Weights of a small mixture-of-experts language model, trained from scratch on English Wikipedia.
Size: 9 layers, width 256, vocabulary 16384, 113M parameters.
Experts: a sigmoid router, a shared expert of 192 neurons.
Below are experts of layer 4 (counted from 0) of a mixture-of-experts language model. Rows are named router (the router's row for the expert), up (a neuron's input weights, with its number), down (a neuron's output weights, with its number) and show model dimensions 0-255. Each number is 200 + 30 x the weight over its row's rms, rounded and kept within 0 to 999.
Before each expert's rows: a language model's description of what the expert responds to. This comes from a sample of Wikipedia text that the model never trained on.

# expert 58
Description: "the", "its", "his", "their" after in, at, to, on, as in sent back to the Moose, plus "in" after engage.
router,166,161,199,163,202,198,183,229,147,165,206,202,195,227,181,248,214,222,167,225,222,160,179,223,201,222,168,129,186,237,162,184,230,239,177,169,231,230,237,184,214,195,176,239,205,160,156,178,199,210,188,188,235,167,166,155,177,179,214,187,161,212,232,205,229,185,210,234,161,239,201,210,182,223,233,218,161,268,213,193,228,161,158,229,246,223,227,149,220,192,202,233,191,214,224,158,172,207,180,221,238,212,166,242,211,160,238,162,220,233,228,166,195,192,225,167,167,177,163,204,231,202,178,183,231,152,230,193,158,216,218,170,187,144,245,224,184,168,215,229,189,193,234,189,257,165,206,234,179,266,167,176,150,204,232,234,196,169,233,233,171,188,225,237,236,190,202,235,207,198,233,195,156,184,210,224,176,187,165,169,194,192,239,219,241,162,133,236,224,195,218,162,186,162,175,247,201,160,160,238,245,234,260,220,206,157,167,233,238,230,156,247,177,153,220,235,196,236,196,210,229,239,185,176,268,241,194,155,168,190,180,226,196,164,175,238,177,170,168,179,252,162,186,180,234,201,236,210,182,179,215,224,176,243,198,152
up1,202,166,241,136,205,197,254,226,199,203,180,213,154,210,202,232,231,215,276,155,228,255,167,212,184,209,203,260,247,222,214,195,191,217,194,198,141,209,223,168,206,162,208,202,217,174,205,238,121,152,210,204,216,145,178,209,206,228,164,196,196,215,172,199,225,222,143,224,218,172,183,249,160,211,188,212,145,194,221,128,161,185,195,228,177,218,189,186,168,222,237,220,233,253,199,223,143,213,164,213,171,200,147,198,189,204,251,193,172,169,212,192,143,157,205,272,150,183,187,229,146,187,183,164,221,221,223,236,170,187,176,187,176,191,213,186,214,169,223,187,248,232,200,193,235,219,218,184,140,240,119,159,188,213,203,263,231,225,208,231,255,286,196,203,218,208,264,201,189,150,192,266,199,167,205,184,213,177,162,219,186,179,216,212,177,211,203,198,211,219,165,205,226,165,203,186,252,153,127,190,221,196,209,164,209,201,217,229,196,184,185,186,157,228,185,222,278,222,262,210,206,204,177,196,183,208,206,196,196,190,170,206,195,206,219,206,191,164,203,225,210,208,220,238,208,188,241,209,160,208,242,196,232,187,235,201
down1,180,191,226,184,209,188,230,197,242,234,154,208,186,224,223,192,220,239,223,171,207,174,152,208,192,251,194,163,109,157,233,238,175,174,162,202,176,168,199,222,203,182,167,197,219,221,182,126,215,191,194,187,181,184,191,206,231,230,164,178,223,182,211,196,210,249,213,169,161,178,288,193,215,218,166,211,211,142,216,197,217,238,234,173,218,149,249,206,184,162,195,226,169,182,184,241,225,243,226,190,223,216,222,220,203,208,174,186,235,219,212,168,232,157,223,143,200,232,209,193,182,179,195,214,201,170,212,189,188,194,131,199,183,235,210,252,156,204,176,241,236,149,190,247,109,209,189,130,212,208,175,184,195,201,229,204,223,224,209,189,183,195,194,201,216,211,179,223,177,220,221,187,228,160,148,250,168,235,179,249,225,171,196,220,177,172,197,196,200,155,237,169,214,189,208,182,196,191,161,240,136,206,193,177,203,215,244,213,226,191,215,234,254,210,214,206,170,260,205,180,165,211,159,170,203,275,274,236,213,145,210,232,255,205,175,191,159,193,207,189,153,225,178,190,239,236,237,268,242,163,167,203,249,175,231,203

# expert 10
Description: Mostly "the" after prepositions, plus first pieces of personal names and year digits, as in result in, Marcel, 2017.
router,170,156,219,161,199,204,165,214,156,169,196,203,210,234,176,238,206,216,166,191,230,163,176,228,195,218,172,151,188,228,163,182,229,239,167,181,224,232,244,193,208,203,192,238,212,158,155,189,190,231,189,197,229,171,163,150,173,192,245,172,159,210,223,208,230,181,204,234,174,239,198,218,185,205,233,218,158,252,224,196,231,161,162,224,232,232,230,138,225,180,220,241,196,229,203,160,179,210,174,227,250,209,155,242,213,175,239,181,208,238,222,172,205,205,228,182,160,184,174,211,238,203,168,170,229,174,217,182,159,176,204,183,182,160,246,227,182,178,222,230,169,190,236,185,262,166,190,236,168,244,170,177,183,219,228,243,194,168,230,240,173,189,216,235,239,182,206,245,194,208,229,187,162,193,227,232,177,187,172,159,219,215,230,225,243,161,147,242,231,201,213,162,173,163,175,248,159,165,155,229,246,249,255,224,191,152,165,233,236,232,168,232,182,157,214,241,181,233,204,209,231,234,196,159,256,226,178,139,167,176,182,229,200,160,154,244,156,186,191,176,262,176,194,168,219,218,231,220,178,170,215,229,167,257,194,154
up0,190,200,203,208,232,247,175,152,213,189,203,175,214,211,219,228,193,217,180,164,161,247,175,245,160,210,193,199,210,190,226,147,200,217,182,203,241,215,199,205,207,198,175,178,185,158,209,244,211,231,184,234,174,214,175,219,167,236,208,215,172,144,241,202,218,156,221,189,189,212,180,215,163,168,207,239,212,229,202,188,180,171,199,175,235,190,244,201,240,234,220,207,181,160,190,168,189,182,221,224,177,207,191,183,157,150,254,200,190,294,134,175,141,188,282,236,190,226,223,206,238,194,239,216,237,231,206,221,188,231,181,218,147,215,146,164,204,163,287,233,183,248,231,183,223,231,188,202,153,179,167,192,124,208,127,221,210,135,159,195,203,229,193,205,229,215,203,226,170,178,209,225,191,196,221,263,207,176,154,173,182,203,243,178,217,231,172,297,229,220,228,186,180,227,254,243,202,170,150,205,159,213,199,171,193,139,183,201,218,193,224,191,213,246,182,193,234,172,185,177,254,208,235,230,218,261,175,191,186,169,170,154,222,210,205,200,180,199,198,253,233,222,216,195,228,173,184,209,223,168,164,203,212,227,169,230
down0,161,217,232,243,216,210,193,217,279,155,195,206,214,220,164,210,206,215,199,194,204,218,172,193,244,204,229,204,136,188,240,251,206,228,203,126,174,163,184,215,196,179,178,174,200,193,244,155,168,215,210,224,174,200,180,206,213,199,177,241,209,148,144,211,215,173,226,155,252,180,233,220,246,219,143,207,175,205,218,185,182,192,217,225,254,198,186,195,194,179,227,211,200,169,209,251,220,211,202,216,180,205,247,163,230,183,230,189,232,204,182,182,217,214,160,251,226,249,203,135,209,222,190,216,156,211,211,200,217,184,173,199,223,171,200,202,257,203,167,197,197,211,193,272,179,241,233,144,187,197,204,205,263,196,217,201,211,196,177,150,237,226,215,218,146,154,212,193,150,209,174,188,143,218,162,169,275,260,177,167,216,167,175,212,177,180,132,161,180,199,188,246,171,236,242,228,297,219,158,232,218,216,188,235,190,177,134,216,182,199,180,190,239,210,171,144,189,198,178,186,240,220,223,217,292,204,216,170,191,151,175,159,202,232,178,192,161,241,189,220,207,191,220,209,209,211,187,180,224,239,227,200,236,187,239,190

# expert 42
Description: Mostly "the" after of, in, to, for, plus possessive s, its, their, whose, and table pipes or semicolons.
router,165,170,207,169,198,206,184,208,152,172,194,210,220,200,162,243,233,209,157,204,225,176,176,230,193,228,167,139,191,233,154,155,228,232,172,176,205,228,225,186,206,205,191,236,206,166,136,191,209,215,182,198,227,179,162,152,178,187,231,168,161,228,223,205,244,170,218,226,175,246,204,193,182,220,229,224,142,248,208,193,234,159,156,224,243,231,227,137,204,201,205,234,180,201,207,157,172,228,181,235,237,204,150,245,223,169,234,158,222,232,230,154,204,181,228,200,168,194,173,212,235,201,163,164,236,169,216,184,159,188,216,164,180,156,254,219,187,165,202,241,195,214,236,192,271,166,202,242,175,238,167,177,192,238,228,236,194,167,230,226,175,194,220,238,237,169,210,220,199,202,239,204,155,174,220,228,187,177,160,166,190,205,228,223,234,184,130,235,243,198,206,161,181,163,175,250,191,162,163,224,245,241,267,219,175,167,162,232,238,224,185,240,186,165,220,239,194,230,198,207,239,234,207,165,252,236,163,173,173,200,178,227,178,164,160,236,172,201,192,189,266,173,181,164,242,216,233,210,181,169,204,213,175,251,195,156
up0,190,196,217,134,215,225,213,209,183,223,217,188,220,193,195,229,225,178,189,204,227,147,248,231,171,200,156,205,245,160,136,190,212,190,199,261,203,162,170,186,184,133,241,203,252,206,192,195,227,241,122,177,211,235,252,170,273,209,199,217,185,205,177,204,186,248,192,198,212,155,207,170,235,210,186,185,186,212,182,158,211,176,201,205,140,162,241,207,251,237,174,179,218,221,225,188,170,195,176,199,173,196,219,190,132,189,195,203,224,244,185,249,208,201,226,229,155,176,253,234,269,270,208,163,213,227,216,167,176,217,207,180,160,209,210,209,166,170,183,198,168,242,162,218,250,158,156,201,185,226,187,222,154,225,236,257,195,202,225,210,167,237,187,201,228,196,219,208,216,225,232,178,211,211,209,210,228,158,178,144,182,162,246,207,189,158,199,262,185,205,233,204,196,201,177,232,206,174,279,205,235,205,199,220,213,155,191,160,170,167,232,166,195,230,223,191,210,218,152,186,217,213,204,228,154,210,199,194,178,234,183,228,233,145,131,251,152,157,176,247,200,187,191,194,226,211,243,152,187,256,180,188,176,209,162,177
down0,218,220,214,147,132,237,227,142,143,209,240,178,210,209,231,189,188,199,225,197,230,220,228,223,182,211,150,201,214,169,194,214,167,260,217,259,162,159,169,147,207,239,207,198,179,305,207,216,197,168,175,216,185,188,180,255,172,218,185,171,179,184,191,206,160,211,111,169,214,217,208,171,230,239,147,214,160,235,216,239,196,217,227,202,186,197,171,260,221,190,149,167,168,240,219,201,203,251,214,212,175,250,202,268,193,168,234,270,190,190,212,258,199,225,248,186,164,216,193,181,198,167,203,172,158,230,232,189,236,241,202,254,196,225,247,220,189,233,141,226,142,158,198,200,200,199,247,208,220,183,210,236,245,243,189,181,184,182,154,212,230,215,203,215,191,166,289,203,173,201,202,233,184,204,212,220,202,206,170,212,209,237,157,196,203,123,216,171,208,232,249,175,239,219,175,229,215,177,210,213,197,189,249,220,223,245,199,229,226,229,221,219,202,157,202,166,172,221,239,179,182,171,177,205,242,208,200,240,195,168,207,210,177,180,190,196,188,257,207,197,202,201,176,185,195,227,171,192,212,192,195,200,210,161,167,247

# expert 41
Description: Of, in, for, on, against after head nouns in titles and descriptions, like Secretary of Defense, Sisters of Mercy.
router,171,172,241,146,200,202,182,204,175,159,213,226,209,212,174,256,213,241,171,196,231,140,165,223,164,217,168,155,174,250,159,184,219,255,207,171,246,222,243,200,202,209,178,230,180,176,163,190,193,202,211,176,226,180,159,156,205,208,245,201,166,202,234,207,236,190,222,223,169,244,221,178,170,206,227,220,160,281,204,188,235,162,168,230,243,222,219,154,192,212,222,227,200,225,214,160,165,207,173,234,226,210,179,229,220,165,238,163,199,224,225,167,229,190,226,185,167,170,181,219,234,244,191,178,231,183,226,183,163,167,189,166,193,169,239,227,196,168,195,230,206,157,233,204,270,168,186,250,177,249,166,184,178,222,228,243,212,172,226,234,185,197,189,235,229,155,207,246,212,221,233,196,156,197,208,221,194,161,169,169,188,209,223,200,233,189,148,231,223,195,241,162,186,167,177,238,179,169,165,238,228,232,248,214,215,164,171,234,232,242,190,257,156,135,230,241,211,240,227,176,238,236,180,169,255,235,191,200,164,210,176,231,175,163,156,237,155,174,185,188,274,172,212,169,234,206,230,210,178,188,224,233,165,221,183,160
up0,241,187,202,146,229,154,204,244,209,203,165,153,220,205,207,190,223,203,218,269,201,192,151,236,177,181,158,232,144,186,180,165,165,229,198,159,210,187,230,212,180,172,173,126,173,211,161,162,175,242,195,199,235,277,191,212,196,202,184,172,205,169,232,195,170,134,231,148,126,212,196,219,222,221,162,197,238,183,202,199,156,233,216,190,241,206,236,180,154,196,201,211,197,168,207,186,243,218,193,200,186,209,184,176,168,230,191,147,193,248,257,231,191,168,191,225,203,168,181,229,235,216,294,179,195,184,198,215,228,192,230,142,240,140,204,174,231,232,178,240,203,210,226,223,151,235,179,208,187,181,167,209,161,170,163,251,193,235,218,229,162,140,158,241,230,201,208,178,224,140,192,179,184,192,200,171,149,222,209,214,183,153,253,197,205,195,207,232,193,191,199,195,228,181,163,165,157,215,197,205,190,190,208,177,220,171,233,205,231,162,206,185,266,197,197,248,200,170,171,204,230,235,184,171,234,250,156,195,235,220,157,220,182,180,168,227,178,160,175,175,228,201,200,209,171,250,257,198,178,186,148,180,151,196,169,213
down0,219,234,243,145,176,166,189,177,194,243,187,233,199,220,244,179,193,219,181,211,212,190,219,181,211,223,167,211,146,227,141,193,198,162,137,230,222,152,193,234,171,203,253,155,211,224,154,170,246,156,203,241,196,227,165,180,217,228,202,164,253,186,158,159,225,210,231,199,188,151,157,210,181,193,199,194,188,169,199,248,230,156,230,222,176,219,230,202,236,156,212,201,212,212,172,164,260,232,182,195,239,227,271,209,183,225,199,241,199,267,214,214,232,230,194,178,215,207,190,192,212,235,191,230,210,192,201,188,201,139,166,213,156,191,181,228,224,150,223,169,150,226,233,162,202,204,212,206,213,287,223,179,259,243,194,168,177,229,201,202,136,138,194,214,197,242,188,194,204,219,234,228,204,236,225,177,178,184,213,182,180,210,221,162,191,186,197,173,213,262,146,174,209,230,219,192,203,165,160,189,266,181,162,201,231,259,189,241,220,225,194,208,159,167,194,198,213,153,209,222,149,188,202,307,183,216,155,167,189,176,201,183,219,204,186,184,218,191,252,167,188,245,246,211,197,248,177,180,187,238,224,196,209,173,216,204